config = dict(
    n_experts=64,
    experts_per_token=4,
    normalize_top_k=True,
    init_std_router=0.0167,
    positions='rope',
    rope_theta=10000.0,
    attn_scale=0.125,
    init_std_o=0.0,
    lr_mult_o=0.608,
    warmup_steps=50,
    decay_shape='linear',
    final_lr_fraction=0.0,
    max_steps=7037,
)
Below are experts of layer 10 (counted from 0) of a mixture-of-experts language model. Rows are named router (the router's row for the expert), gate (a neuron's input weights, with its number), up (a neuron's input weights, with its number) and show model dimensions 168-223. Each number is 128 + 32 x the weight over its row's rms, rounded and kept within 0 to 255.
After each expert's rows: a language model's description of what the expert responds to. This comes from a sample of Wikipedia text that the model never trained on.

# expert 5
router [152  83 124 186  92 124 177 125 112 128  84 144 104 144 118 140 153  56 114 123 108 123  82  57 152  98 119 118 125 120 139 103 130  83  80 112  69  87 101 133 232  79 116 113 124 229  93  98 121 176 111 127 140 108 159 126]
gate0 [121 127 122 136 146 154 139  93 131 133 115 106 195 112  98 163 110 114 120 107 130 136 145  70 116 110 124  83 109  98 141 138 102 155 139 142  71 159 125 122  69 115  70 171 122 205 124 166 166 203 212 162 138 174  97 152]
up0 [151 171  88 124  80 155 123 107 143 101 144  78 142  88 168  87  87 100 105 150 181  69 190 142 132 169 163 192 165 226 165 116 143 178 117 114 172 151 139 102  99 119  64 103 129 127 114 101 137 118 130 172 137 129 124  83]
gate1 [152  85  56 155 140 157 100 103 108 104 174 127 161 106 108 118 155 133 137 131 130 140 129  94 109 133 101 114 140 124 102 129 131 176 181 184 120 167 179 131 117 208 131  87  56 144 109 128 110 113 115 157 102 129 172 102]
up1 [160 103 134 101 134 155  79 104 176 111 143 123 110  68 137 130 141 133 135 144 140 187 169 120 165  90  83 110 148 144 104 136  88 124 172  91 128 159 177 143 134 160 176 157 140 126 146 143 139  90 107 132 127 137 161 124]
gate2 [129 118 115 129 123  95 168 104  79 139  89 115  61 128 191 160 125  98 132 127 140 145  83 125 125 105 113  96 103 117 136  87  83 159 129  61 122 143  84 111 128  94  84 125 113  89  79 115 131 153  89 108 145 162 115 151]
up2 [127 191 100 168 126 120 166 108 146 120 160 137 174 115 123  98 164 108  99 192 136 141 172 110  98  71 169 174 171 114 170 143 130 147 155 147 149 124 120 129 127 112 109 170 103 119  57  97 237 182 159 116 115 148  96 158]
gate3 [114 170 165 163 157 128 193 121  98 112  97  96 157  96 116 185 176  78 126 144 141 148 126 154  97  57  70 127  94 120 149 139 174  68 116 120 109 120 107 142 139 130 138 195 146 150 118  91 123 146 133 126 114 133 161 142]
up3 [197 153 112  32 150 133 150 119 127 134 151 132 195 157 172 167 164 119 117 169 105 131 124 158 118 172 104 129  72 125 122 117 151  49 125  84 125 138 153 147  61 123 158 123 119 101 140  60  53 140 153 135  91 138 142 184]
What it handles: Proper-name word endings. Final pieces of surnames, place names and foreign words, such as -field, -ić, -ville, -bury, Jones, Kontinen, Mu'awiya.

# expert 60
router [165 130 130 167 140 186 108 151  95  74 113 145 150 119 133 162 151 148  95  91 154 138 114 128 135 123 108 126 153 166 159 105  82 156 113 154  83 160 105  81 184  82 171 133 170 152  99  97  69 125 123 173 121 109 142 109]
gate0 [201 105 114 124  96 134 160 116 112 114  92 164 157 120  85 136 111 152 119 120 159 171 121 120 156 138 111 126  84 114 148 180 140  87 113 138  93 174  80 164 136 119 132 133 143 203 136 116 139  91 129 138 161  86 162 103]
up0 [157  77 158 144 106 161 105  78 140 175 144 137 128 116 159 147 149 104 133  26 125 143 137 204 146 132 149  98  82  65 111 133 137  95 140 168 123 131 158 104 116 110 145 135 196 147 128 133 151 128 131  97 125 144 132 138]
gate1 [133  98 109 137 107 104 100  85 100 127 118 157 189 146 138 108 102 117 125  87 122 104 133  71 116 107 108 176  68 109 130 148 114 141 134  94 126 140 130 115 191  90 135 128 193 146 103 147  73 153  96 123 141 190 137 132]
up1 [154 126  84 155 118 165 179 198 107  86 149 210 152 149 157 125 147 154  84 195 104 203 133 100  89 145 117 143 114 119 161  98 163 119  81 102 122 151 146 171 132 136 126 193 145 165 144 104 105 146 164 180  87  81 135 135]
gate2 [191  92 140  73 173 113  97 107 123 100 135 108 132 136 120 153  71  71 133 149 128  98 111 139 128 126 110 113 128 144 138 113 141 186 155 148 135 147  67 121 134  73 222 128 158 123  94 143 169 118 139 121 150 144 132  93]
up2 [127  81 123 172 147 105 113 127 134  95 140 203 107 139 154 163 119 110 148  87 137 124 159 160  83 143 120 118 116 148 165 130 176 117 120  71  89 188 138 173 136  88 102  71 149 121 111 191  93 101 112  78 161 136 111 113]
gate3 [143 147 179 116 138 119 153  73  80 121 122 174  60 186 123 135 113 181  97  63 182 130 128 100  89 138  80 149  63 132 160 125 153 107 114 161 139 183 128  96 137 116 112  89 165 106 106 152 116 144  70 156 103 147 147  77]
up3 [167 134  89  88  89 170 182  90 157 131  98 133 180 142 117 134 148 142 163  57 126  92  94 144  91 146 173 154  72 105 143  86 152 100 121 102 125 196 102 190 116  95 106 113 135 151 130 154  89  91 115 159 181 117 141 143]
What it handles: Second syllables in compounds. Lowercase syllable pieces early in words, such as ro in Crossroads, p in Turnpike, mo, fa, tra.

# expert 21
router [191 130 190 135 102 174 109 144  84 102 157 121  85 115  88  93 185 122 148 158 135 156  75 122 120 117 164 115 192 138 110  58 164 146  86 120  95 139  85 109 134 124 110  79 154 141 173  83 150  99  81  89  62 114 145  65]
gate0 [180 124 102 142 119  86  82 152 100 122 100 131 170  88 175 152 127 100 164 127 111 114 145  98 126 129  98 137 141 195 115 118  76 115  83 136 141 156 174  98 159 193 115 109 116 176 114 119  91 137 148 117 168 122 124  78]
up0 [145 127 137 228 114 132 133  77 130 170 170 119 201 125 169 107 136 156 113 107 143 161  89 138 127 118 125 155 130 136 100 148 132 160 166  49 107 133 184 100  66 196 112  52 124 114 137  63 156 141 129 127 125  72 107 102]
gate1 [111 143 135  85 147 124 119 130 162  77  81 137 152 168 145 166 155 142 151 185  86 198  96 102 143  58 142 145 177 104 148 128 164 167 123  89 137  82 102 113  82 125 118 127 197 130 126 166 103  83  91 113 139 106 161  57]
up1 [123 153 143 117 200 139 117 135 100 138 122 107 193  63  60 143 138 160 195 141 114  86 144 106 146 154 117 142 165 169 116 102 121 128  73 124 135 109  76 135 135 109 129 125  92 116 128 135 171 130 150 121 153 138 115  94]
gate2 [140 177 103 126 155 175 156 132 111 151  85 137 138 169 107  80 106 150 115 155 128 204 103 164 139  70 142 122 145 161 127  91 187 104 123 134 220 152 157 140 181 147 158 135 159 153 132 112 108 164 118 101 118 161  97 150]
up2 [170 110 107 175 107  97  85  96 116  89 102  99 146 140 166 127 148 173 134 112 119 128 134 170 135 129 190  69  84 187 159 128 111 112 223 114 154 146 114  85 181 138  78 131 128 151 132 143 130 129 135 178  91 136 156 142]
gate3 [231 144 117 165 159 143 140 165 116  94  86 156 146 133 131 129 166  98  71 155 103 184 107 140 135  98 136  84 186 146 125  78 129 132 135 116 134 172  88 137  90  78 179 124 181 131 120 106 117  83 102  84 142  65 129 160]
up3 [132 127 131  95 131 124  94  94 195  91 137  99 143 145 135 130 137 122  89 139  98 148 157 107  54 127  86 100 174 165 105 174 150 144 135  86 140 170  98 111 134 122 138 119 123 116 112 168 140 114 141 112 167  64 128 182]
What it handles: Foreign and taxonomic stems. Opening or middle pieces of Latin, Italian and other foreign words, especially species names in lists, such as Lon-cho-carpus, mar-morata, ve-l.

# expert 30
router [185 145 164 108 169 160  85 133  57 107 154 142 122 113 120 113 114 124 121 149 129 155  77 134 138 112 140 171 126 102 131  49 179  93 153 176  92 174  94 100 150 108 156  87 157 133 159 123  86 111  39  85  79  63 114  77]
gate0 [143 128 191 115 157 129 126 128 132 137 180 180 116  99 149 143 108  79 130 136 162 185 124 127  98 142 129 165 126  97 114 152 181 108  97 103  83 109 122 112  77 122 142 125 127 108 119  79 156 164 126 124 152 127 122 106]
up0 [145 207 118  99 169  77  93 145  99 126 125 137 127  99 109 147 151 105 117 109 180  86 126 189 116  44  55  72 154 179 113  70 147 149 113 170 106 102  88 147 132 155 132 131 132 132 178 113  99  92  74  98 161 160 101  55]
gate1 [ 82 171 123 152 128 162 136 127 166  61 111  99 100  80 190 135 136 140 176 121 103 112 140 155  87 141 101  89 127 155 166 121 124 137 129 181 117 133 116 149 112  56 167 164 145 125 187 107 162 132 108 110 150 116 122 145]
up1 [113 111 105 140 179 177 145  99  93 136  93 127 106  74 150 134  91 162 161 171 116  88 149 160 168  86 143 113 113 104 121 133  80 114 141 100 115 129 110 146 141  84 141  96 168 114 111 166 122 163 141 171 155 187  94 106]
gate2 [167  63 140 156 207 125 169 152 138  89 138 119  93  72 136 146 174 106 130 115 140 138 135 121 179 151 127 146  89 116 104  68 216 164  89 155 128 181 147 106 141 133 138 142 150 158 124 148  54 128 124  91 167 134  81 128]
up2 [134  96  91 101 180 184 125 137  56 130 101 143 129 146  93 108 115 142 142 150 103 107 189 130 100 123 164 147 149 152 146 136  95 165 112 191 110 129  57 137  55 140 180 136 154 143 113 159 105 139 108 107  78 188 108 121]
gate3 [101 170 137 123 124  90 136  81 102 126  99 123  93  46 115 209 127  75 117 163 130 190  78 121  51  90  97 139 167  39 164  98 152  79 130 180 110 164  95 109  97 139 124 117 201 125 119 133 141 124 102  74 146 173  74 144]
up3 [117  84 139 100 166 129 114 171 133 141 130 129 144 109  93 159 123  91  90 113 167  92 156 138 123 164 108 181 121 142  74 142 110 135 143 109 113 141 137 157 162 182 129 148 126 190 167 100 140 150 163  91 110  94 134 157]
What it handles: Foreign name onsets. Capitalized first syllables of non-English personal and place names, such as Ni, Ku, Ti(krit), Yu(ba), Ka(čavenda).

# expert 32
router [164 108 119 131 108 122 205 157 117  97  64 172  99 100 146  86 109 127  98  93 129 140 122  65 131 125  85 103 169 132 133 103 169  98 119 187  51  97 125 132 150  92 113  89 150 156  96  79 118 138 151 111 103 116 137 134]
gate0 [ 98 144  82 126 115  97 184  85 115 105  78 123 155 158 125 159 102  74 154 171 142 123 123 176 124 133 146 101 171 128 154 113 113  92 188 123 165 103 122 130 115 122 110 131  26 119 118 143 163  91 131  20  91 163  92 126]
up0 [137 171 100 148 156 149  86 117 117 117 124 103  72  92 106 111  93 153 131 135  60 102 181 129 135 145 167 111 181 173 115 184  71 192  98  88 101  88 119 154 166  98 162 128  88 181 127 145  82 178  68 128 162 148 145 114]
gate1 [ 52 101  94 145 118  96 146  84  86 107 111  86 165 167 118 158 159 126 129 115 150 215 106 180 124 162 142 157 151 120 121  94 109 134 120 120 152 108  86 132 105 156 104 167 139  72 131 109 173  93 159 139 115 102 181 137]
up1 [105  60 147 147 166 105 135 223 113  98 138 205 170 130 182 136 117 128  94  91 117 156 160 161 160 171 131 147 159  95 118 102 176 129 144 132  94  53 106 103 138 120  71 162 137 181  71 170 144 113 120  94 168 127 166 158]
gate2 [120 148  64 125 126 157 187 165 132 153  92 132  59  74 142 141 123  98  73 117 124 147 101 127 104  94  74 150 168  99 121  95  97  88 138 113 194 145 136 162 111  72 135 149 144 163 113  96 185 111 169 142 115 136  75 143]
up2 [139 163 120 128 182 124 184 132 128 100 150 191 111  92 110 129 163 146 135 105 120 138 161 103 100  65 131 160  79 131 154  75 146 115 153  24 151 126 114 141 111 128 158  75 129  80 177 105 116 118  81 109 159 117 116 139]
gate3 [137 135  96 177 149 101 136 107 159 102 188 163 140 117 174  89 140 119 137 144 178 117 126  38 110  49  99 130 162  87 180 133 150 157  98 112 121 176 150 145 134  93 122 100  66 150  86 156 133 195 165 104  53 149 123 146]
up3 [150 127 181 133 119 217 142 148 159  85 171 132 154  99 132 150 151 110 125 163 168 151 149 141  65 126 143 119  83 145  93  68 174 163 155 138  73 106 101 198 116 124 146 135 114 114 197 113 117 210 124 112 100 103 134 144]
What it handles: Political and national terms. Words about government, parties and nations, such as state, National, Labour, Democratic, public, often in election tables.

# expert 53
router [137  98 182 108 155 147 166 166 110  95 131 183  82 100 139 129 128 139  89 155 109 145 117  27 113 113  61 165 140 150 135  91 132 109 143 144 147 144 149 121 215 141 153 118 151 114 116 115 123 127  72  93  85 113 153  85]
gate0 [136  68  99  84 192  89 129 116 115 172 159 110 155  93 156 143 112 116 135 136  92 188  59 128  63 150 112 133 106 123 129  81 137  90 201 170 104 149  73  91 135 154 132 116 123 131  96 124 107 186  98 136  97 104 120 171]
up0 [135 158 123 105 154 169 117 143 135 109 165 195 184 129 123 140 169 136 160 161  95 133 132 116 121 143 182  91 100 152 113 112 184 100 153 122  87 178  73 147 138 135 143 181 121 111 105 114 131  70  86 146 125 117 145  63]
gate1 [ 81 123 140  78  82 158 122  91 152 171 123 155 117 144 120 174 106 178 105  87 121 138 160 182 151  95 161 160 133 139 113 121 133 101  88 166 144 191 127 115 170 169 145 143 143 111 138 115 173 113 165 123  78 160 144 191]
up1 [146 109 119 142 172 129 105 103 132 146 120  95 203 116  79 109  76 137 122 154 165 143 134  79 104 171 147  96 121 161 195 130 134 132 126 117 105 106 144  85 158 153 142 112 165 113 119 124 129 113 115 146 153  94  88  70]
gate2 [124 118 135 121 156 146 129 134 167  91 103 100 122 149 114  45 184 133 140 134 143 115 134 140  77 107  71  70 104  95  84 174 118 133 114 169 129 147  88  89 142 118  95 174 152  96 176 127 146 189  74  89 181 146 153 144]
up2 [153 119 135  90 135 155 125 106 125 121 212 118 104 109 100  44 132 103 135  75  84  84 122 134 139 125 154 127 148 148 139 167 172 112 157  99 113 159 180 126 101 174 109 109 186 171 161 137 108 100 245 150  57 163 108 153]
gate3 [140 128 145 146 169 216 126 115  93  99 100 137 155 123 119  69 136 134 112 106 143 178 137  97 119 133  88 133 149 136 134 124 132 154 110 168 140 148 147 190 150 176 190 164  63 102 128 193 148 160 122 161 101 147  11 128]
up3 [ 85 151 158 148 148 161 143 145 135 105 142 116 125 123 127  96 111 129 106 131  88 106  31 176 159  88  73  84 109 140 144 175  87  74 143 110 157 147 141  95 112 153 114 145 122 110 210 113 119  74 157 122 186 145 167 128]
What it handles: Verb-like noun stems. Stems of words used as nouns or verbs, before -ed, -ing or -s, such as request, visit, test, travel, research.

# expert 12
router [182 136 114 151 103 187 150 124 112  92  81 162 150  69 118 130 128 123 123 133 135 192 116  67 180 140 133 173  99 137 107 116 138 122 121  91 115 132  96 133 163  75 143 109 187 115  86 124 112 112  99 127  90 100 144  59]
gate0 [152 167 129 111 104 122 112 116 148 122 120 126 200 128 117 195 128 100  92 158 140 172 139 131 101 164 148 105  90 123  77 105  90 174  95 140 123 141 101 146  93 101 164 109 156  75  90 150 185  93 109 122 126 135 106 156]
up0 [ 87  99 128 108  77  85 140 128 159 132 158 149 118 178 155 167 127  99 132 147  68 161 173 123 104 138 115 114 155 129 161 111  93 121  86 120 120 129 125 160 172 118 148 146 131 153 137 100 183 133 129 106 144 129 132 106]
gate1 [150  96 150 136 108 162 129 167 151 112  95 151 131  49 114 108 123  96 159 139 116 142 146  67 135 144 145 160 138 107 104 127 126 145  66 109 156 115  91  51 154 139 103 117 128 128  91 108 111 176 123 111 115 160 114  65]
up1 [156 118 112 125 114 121 134 180 169  74 124 108 181 117 197 120 112  87 145 125 151 127 131 185 141  58 118 204 125 131 151 105 126 166 145 148 132 127  99 140 118 138 137 141 163 134  72  96 132 100  98  89  81  80 111 187]
gate2 [161 117 138 108 117 175  80  72  65 168  88  99 123 133 133 102 158 113  76 173 105 159  84 142 180 127 176 178 112 157 144 181  93 107 136 123 174  87 151  91  77 125 154 124 176  93  75 115 203  70  72 199 151 104 168 104]
up2 [153  79 146 154 122 120 180 166 115  80 122  70  80 155 103  58 132  96 189  93  89 157 127 158 180 128 133 148 151 148 157 136 148 150 132 144 105 101 169 156  87 163 109 158 123 130 202 162 122 166  78 142 109 100 126 127]
gate3 [ 74 110 100 154 193 143 144 128 140 129  87 146 134  83 141 133 164 149 125 156 140  89 158 136 110 182 107 149  82 117  96 137 114 133 161 114  89 143 163 151 104 114  98 115 151 185  89 163 138 117 144 128  66 154 155 125]
up3 [124 125 144 125 166 185 164 176 173 188 103 148 103 161 109 109 139 145  84 108 159 107 172 193  73 133 132 133  83 114 154 104 112 157 137 142 115 149 121 179 120 125  96 155 116  84 159  80 221 131 157  71 153 140 194 102]
What it handles: Word-initial Latinate stems. First pieces of longer common words after an article, often technical nouns like Mod(e), cat(egories), Eng(ine), comp, cor.

# expert 49
router [121  66  86 144  98 145 150 154 137  90 113 137  91 116 127 152 135  89 144 159 108 170 121 108 167 102 119 139 146 133 134  82 153 109 114 126 123 103 109 102 153  89  87  63 191 152 118  84 105 113 146 157 102  84 151 180]
gate0 [151 109 114  65 109  89 104 183  91 165 114 114 165  69 124 147 209 138  51 136 111 142 141 152 158 149 129  88 102  98 136 131 139 149 143 143 195 114 127  88 118 143  71  39 121  98 127 161 135 114 126  99 106 125 135 123]
up0 [131  80 134 124  93 140  98 108 126  77 122  68 147 107  72 143 180 165 123 133  95 187 112 159 132 154 138 130 113 131 103 146 122 117  99 187 112 148  91 139 109 111 191 199 147 120 122 146  87 153  43  39 171  92 149 194]
gate1 [166 159 122 202 124  85  84 151 123 114 150 134 185 128 180 153 146 156 143 138 136 151 148 136 121 159 124 158 186 131  91  99 160 116 168  51 114 153 131 156 160 116 157 150 156 156  90 163 173 121 178 113 113 154  38 147]
up1 [122 144 121 138 125 148 176 146 164 161 170 117 136 107 124 127 121 186 184 127 144 118  87 115 133  96 145 146 146 111  82 107  96  97  87 156  89 171 112 184  72 130 118  92 176  57 157 121  86 130 174 115 103 151  92  88]
gate2 [190 113 140  95 137 108 124 138 123  74  87 131 111 119  98 146 109  83 111 146 145 130 109  98 152  99 190 129 109 161 147 145 209 144  86 111 186 130 119 107 111 172 110  87 143 138 130 152 102 146 126 134 123 126 218 142]
up2 [124 104 101 153 181  76 180 123 168 130 165 155 142 158 122 190 124  76 134 107 151 115  50 111 152 135 144  70 147 157 187 138  69 117  79 163 119 114 106 118 130  83 175 148 153 146 174 156 181 110 139 118 132 164  99  86]
gate3 [126 117 112 170 107  72  84 190  81  58 131 136 133 111 203 146  60 150 105 113 130 178 119 106 118 149  91 123 149 123 131 102 146 119 118 121 149  65 158  93 159 119 157 153 160 132 155 112 111  90 149 161  81 132  59 116]
up3 [124 100 159 150 152 118 135 106 112 128 156 100 104 117 162 117 202 139  87 104 159  75  90  89  79  84 178 157  78  73 166 107 118  78 169 104 147 129 101  98 133 117 178 132 128 158 172 145  82 131 121  99 120 138 156 148]
What it handles: List coordinators. Coordinating and and or, plus commas and ampersands, joining parallel nouns or items in lists, such as domestic and overseas, Broadway and theater.

# expert 62
router [116 139 140 138  99 187 169 163  69  57 100 125 166 128 125  81 135 134  63 137 107  92  77 116 169 130 131 164 137 139 112 128 169  78 113 135 105 152  94 101 166 125 137 146 132 112 137 122 107 115 109  70  85 127 120 133]
gate0 [ 99 148 107 127 147 165 152 120 188 104 123 146  74  79  89 144 132 135 106 120 141 105  96  90 100 173 129 160 154 153 104 111 135  89 145 145 127 183 160 172 148  85 104 129 108 109 150 128 106 141 164  42 103 148 109 108]
up0 [137 105  77 136 102 155 169 123 101 130 168 116 193  80 142  92 104 161 179  60 169  93  97 104  87 121  90 123 178  80 126 124 127  98 125 139 157 109 117 135  88 144 162 106  59 104  47 129  89  83 187 141  76 153 173 115]
gate1 [126 155 127 134 147  84 116 117  84 157 120 149 179 140 121  83 147 123 200 163 150 130 119 194 182 161 121  91 151 136 137 122 174 127 165  93 136 108 114 116 156 109 143 119 154 139 147  91  92 117  44 144 132 123  89 114]
up1 [165  96  99  80  98 115 133 110  82  77 135 165 127 174 103 170  99 141 125 161 132 164 198 132 164 135 169 118 106 119 110 215 117 169  63 129 125 123 122 142 113  22  93  90 154 154 163 183 113 136 101 112 156 176 188 145]
gate2 [146 156 109 127 115 145 111 193  82  85 145 176 164 105 110  91 138 186 169 117 117 114 110 150 158 137 122 159 164 109 103  93 157 106 116 137 147 144 176  91  86 133  61 177 139 160 121 163 119 130 148  85 179 118  81 125]
up2 [140 133  40 130  96 153 137  96 109 161 114  72 166 153  81 110 121 150 137 141 116  93 119  66 106 119  99 121  62  82 148 143 162 121 144  87  66 112 133 148 127  90 134 147  85  75 169 153 134  89 142  77 128  99 175 145]
gate3 [113 151 171 149 107 146 149  84 106 152 159 146  80 162  81 158  93  70 119 168 201 127 122 110 115 121  14  94 162 105  85 103 177 114 118 130 130 154 125  86 175 108 161 150  88 145 121 106 117 136 177 112 133 111 166 174]
up3 [115 146 132  76 157 121 236 157  92 124 110 101 158 160  89 124 155 115 160 150 181 153 124  62 107 146 146 130 148 128 113 116 115 108 134 130 155  67  64 141  73 179 122 119 103 176 140 124 100 158 129 124 121 128  83  85]
What it handles: Word-initial prefixes. Prefixes starting words, and hyphens after them, such as dis, pro, inter, un, semi, anti in anti-social.

# expert 39
router [190  66 132 185 104 158 207 164 130 113  68 152 114  98 146 130 148 146 112 148 118 150  91  69 139  93 129 116 156 119 174 116  77 103 108 175  97  88  95 101 174 117 102  88 150 229  93  94 136 101 154 137 132 118 121  98]
gate0 [106 144 141 133 149 127  78 145 117 156 120  95  88  93 105 197 131 129 129 171 122 148 133 168 166 178 142 184 131 107 129 132 149 151 118 181 185 134 112 101  76 119 136 125 113 127 154 148  55 115 108  94  93  43 205 111]
up0 [152 188 100 116 183 121 136 152 120 111 154 125 170 152 104  96 122 161 116 106 128 131  95 172 105 164 184 119 153 137 115  98 154 189 114 105 131 148  93 139 146 112 123 141 147  38 107 125 134 154  38 172  93 147  88 151]
gate1 [193 168 127 109 122 106 201 150 220  81 156 103 172 112 161 156 123 180 127 112  96  67 119 128  96 153 128 110 184 114 118 136 124 127 122 139 118  90 119  71  47 140  92 126  70 111 154 150 116  77 118 157 120 106 133 141]
up1 [159  90  67 111 134 126 168 150 158 152 193 155  97 111 152  94 194 175 132 104 104 178  97  93 144 150  71 105 161 129 110 120 130 153 201 131 106 126 129 138  90 132  67 191 113 121 164 113 102 136  81 139 147  65 117 111]
gate2 [161 136 130 145 142 128 135  87 174 159 129 144 109 158 189  91  48 150 160  95 129  84 102 120 126 149  85 123 183 121 141 154 165 133 102 158  66 115  52 120 158 201 213 139 165 172 155 101 111 137  81 151 131 121  92 108]
up2 [118 102 147 119 163 102 130 133 159 192 151 145 111 132 159  82 102 138 134 113 130 118 123 107 120 151  67 119 115 116 156 111 171 137 119 171 140 116 128 145 135 141 103 107  90 167 135 183 145 112  82  99  97 114 154  64]
gate3 [104 123  97 132 128 145 124 120 107  96 163 179 136  93 161 181 105 154  48 138 177 153 109 198 137 152 108 167 136 120 106  95 131  93 148 149 230 124 158 152 167 150 161 149 205 153 103 153 135 110 152  77 137 112  94 105]
up3 [155 149 141 192 164 157 182 126 137 121 112 171 122 172 159 157 173 132 138 141 152 162  67 135  95  90 141  71 112 122 130 166  73 169 132 144  93  75  92 129 160 120  62 158  27 123 151 177 151  93 140 190 138  90 143  74]
What it handles: Acronyms and organization nouns. Later capital letters inside acronyms, such as UNO-DC and ACM SI-GP-LAN, plus head nouns of organization names like Association, Society, Championship.

# expert 48
router [150 110 138 170 136 121 138 150  95 119 146 122  94 117 108 116 159 136 119 119 179 157 115 134 111 108 130 169 164 177 133  70 125 115 113 158  97 157 133 111 168 129 170  93 115 154  72  78 131 116  81 105 136  79 151 123]
gate0 [195 180  62 131  85 154  81 147 143 134 147 140 126 112 153  78  96 142  96 180 162 150 116 145 101 117 111  92 127 188 164 105 123  98 114 182  98 112 138 176 142  99 169 123 140  95 135  95 131 122 159 142 128  98  87 149]
up0 [176 153 103 113 178 182 181 114  91 127 178  79 152 109 168 127  72 120 123  46 175 157 142 194 114 143 142 149 149 118 198 125 139 120 196 144 158 139 136 123 101 139 168 119 149 137  79 105 132 129 139 147 143 103 144 109]
gate1 [147  97  80 112 119 155 103 165  76 171 118 125 118 121 163 106 115 129 102 111 104 123 154 125  95  82 134  95 100 165 130 100 109  26  64 170  74 124  92  84 150 103 170 178 100 100 112 168 131 149  79 120 133 127 116 134]
up1 [156 116  92 113  48  71  86 165 202 162 132 133  96  57 103 134 141 125 121 160 185 145 117 222 102 109 162 149 125 167 104 126 128 102 109 147  92 175 153  94 142 155 172  97  72  91  98 125 112 135  87 148 168 207 179  88]
gate2 [207 104 125 167 135 144 142 105  74 130 171 153 103  79  82 122 157  55 132  98 187 127 122 122 149  97 167 160 156  90 100 126 156 185 130 122 110 121  62 136 105 115 142 116  80 132 140 122 127 140 107 124  96 116 127 140]
up2 [157  83 130 204 159 211 163  58 115 124 116 157 150  94 115 132 135 130 140 159 186 188  95 159 107 133 146 126 141  74 156 100 180 123 112 117 159 124 108 125 147 139 115 187 124 171 136 147 143  99 152 138 101 144 169 120]
gate3 [112 134 114 131 165 168 174 118 160 157  87 127 157 181  82 157 118  89 145  49  96 211 103 101 111 123 111 175  62 115 152  86 141 130  82 119 120 124  52 100 195 112 149 113 136 134 122 139 131 164 113 155 136  96 144 213]
up3 [ 78  72 158  90 115 141 143 129  88 145 106 139  85 100 154  97 138 154 127 116  75 123  95 142  88 107 125 138 137 106 147 131 154 127 144 101  72 106 161 115 124 141 130 132 114  67  98 116  99 168 174 111 155 185 116 126]
What it handles: Mid-word syllables. Middle pieces of words and foreign names, such as gar in Stuttgart, te in Weinstein, ing in meningitis, ula.

# expert 55
router [147  44 161 129  88 160 124 175 105 121 103 144  69 121 127 132 136  64 118 162 157 178  89 142 154 131  72 117 107 130 102  92 114 127  90 131 114 101  98 110 138  78 122 117 167 162 168  85 136 139 134 157  92  85 171 183]
gate0 [112 140 135 107 145 199 112 100  46 166 123  57 154 129 115  92  71 105  99  91 114 161 142 114  95 120 144 148 131 173 165 151 131 170  93 119 107 126 136  83 145  77  84 106 161  70 127 117 129 118  90 181 129 120 156  69]
up0 [135 163 132  76 111 107 190 134 146 141 123  93 155 143 104 141 152 158 146 161 128 129 127 182  95 131 178 122 137 133 175 163 144 113  99  94 109 151 113 182  65 139 113 140 143  96 102 149  51 160  66  86 151 140  89  60]
gate1 [148 111  76  83  87 136 142  98 143 145 161 115 106 120 136 137  73  91 115 142 156 144 105 146 149 116 189 122 134 143 116  95 153 164 181 104 155 135 137 201  79 169  55 174  85 173  61 150  97 158 147  97 146 144  90 162]
up1 [128 131 110 129 137 129  87 132 118 121 107 105 184 171 139 145 150 120 184 115  82  93 146 138 143  98 173 119 141 149 118 111 109 102 148 176 141 122 138 101 170 152  98 164  79 152 140 123 166 105 144 116 124 190 148 160]
gate2 [150 172  90 171 203 127 135 138 143 136 140  89  88 158  79 137 123  80  96 151 128 125 104 119  95 109  87 165 154 106  73  77 155  87  95 143  87 149 127 131  90  78 157 169 134 118 137 122 130  82 118  67 104 161  88 110]
up2 [112 152 184 108  84 129 156 151 128 174 166 144 118  83 173 141 132 146 177 177 100 165 119 204 101 102 118 145 141 144 104  92 131 102 134  67  98 121 134 124 187 106  72 171 114 164 135 146 124 170  94 128 134 132 149 125]
gate3 [162 111 150 144 137 133  87 169 109 130 159  93 129  91  94 119 166 107 135 132  70  79 114 110 129 159  60 191 102  85  67 123 146  95 173 130  89 159  90 141  78 113 161 136 115  78 151 126  77 174 129 133 121 140 168 125]
up3 [142 120 144 116 138 151 135 131 126 199 134 117 113 129 113 109 181 173 176 161 126 141 120 134  80  58 134 122 137 124 115 129 105 163 125 183 132 117 119  97 182 153 122 176 185  87  81 144 133  73  86 139 157  76 140 156]
What it handles: Clause boundary connectors. Commas ending introductory phrases and clause-linking words like which, where, when, that, but, such as however, after, 19 December, it.

# expert 14
router [181  90 183 137 102 112 165 131  92  80  92 132  93  82 168 148 206 122  95 180 122 144  93  89 109 151 106 121 118  95 158  98 163  95  92 127 109 126 129 127 224 165 120  86 148 134  89  48 117 102 117  94 135 109 147  96]
gate0 [141 133 156 133  99  88 177 153 153 116 115 115 136 128  86 186 143 145 114 102 110 110  83 110  66 102 138 167  90 109 139  89 148 106 142 106  85 113 158  90 125  95 143 175 166 179 123 144  79 129 130 129 153 141 171 103]
up0 [143 126 120  96 206 131 162  94 140  81 113 129 166 154 199 107  97  77 172 151 148 151 131 118 157 143 115 144 117 100 150  90 154 183 120 113 112 146 157 149 132 134  81 175 168 122 110 126  60 164  74 194 162  88 169 114]
gate1 [148 133 181  73 179 112 124 103 151 119  85 125 135 118 177 101  98 153 122 129 129  94  86 126  81 173 156 126  79 132  66  96 137 162 138 114 183 133 108 125 151 133 164  67 169 126 138  82 124 202 148 109 163 108 176  92]
up1 [125 165 176 181 133 204  87  81 103 177 190 129 133 138  88 109 203 130 178 129 164 145 103 173 102 146 153 117 149 118 114 188 113 151 139 105 190 142 106  94  74 148 143 142 102 136 133 165  88  77 142 115 146 116 131  77]
gate2 [167 124  72  95 158  99 143 113 122 168  91  90 112 114 184 110 135 123  90 158  82 120  83  96 117 148 142  87 133  90 178 145 113 149 120 159 161 119 162 126 146 125 152 158  82 117 176 135 152  93 112  83 174 117 138 147]
up2 [142 138 117 120 150  79 196 148 157 151 143 126  96  77  98 137 110  84 138 112 170 124  92 146  26 122 147 115  90 111 125 182 149  83 133 133 141  81 160 123 131 131  73 120 144 163  75 163  90 143 116 148  93 164 149 160]
gate3 [185 115 122 105 100 138 188 133 121 151 135 112 107 100 244 145 164 116 115 171 136 122 132 130 117 127 149 136  93 103 120 174 102  95 117 153 126 112 105 112 129  94 177  84 163 110 150 128  91 117  54 136 193 149 130 112]
up3 [153 123 129 157 112 112 145 153 156 107 121 104 122  87 119 193 142 134 154 121 158 136 103 163 131 157 167 168 154 157 141 146  60 135 108 149 101 111 179 171 126 150 124  84  61 135 113 122 129 170  89 163 161 146  88  60]
What it handles: Technical word middles. Inner pieces of long Latinate or scientific words, such as log in etiology, ct in hyperactivity, ation in condensation.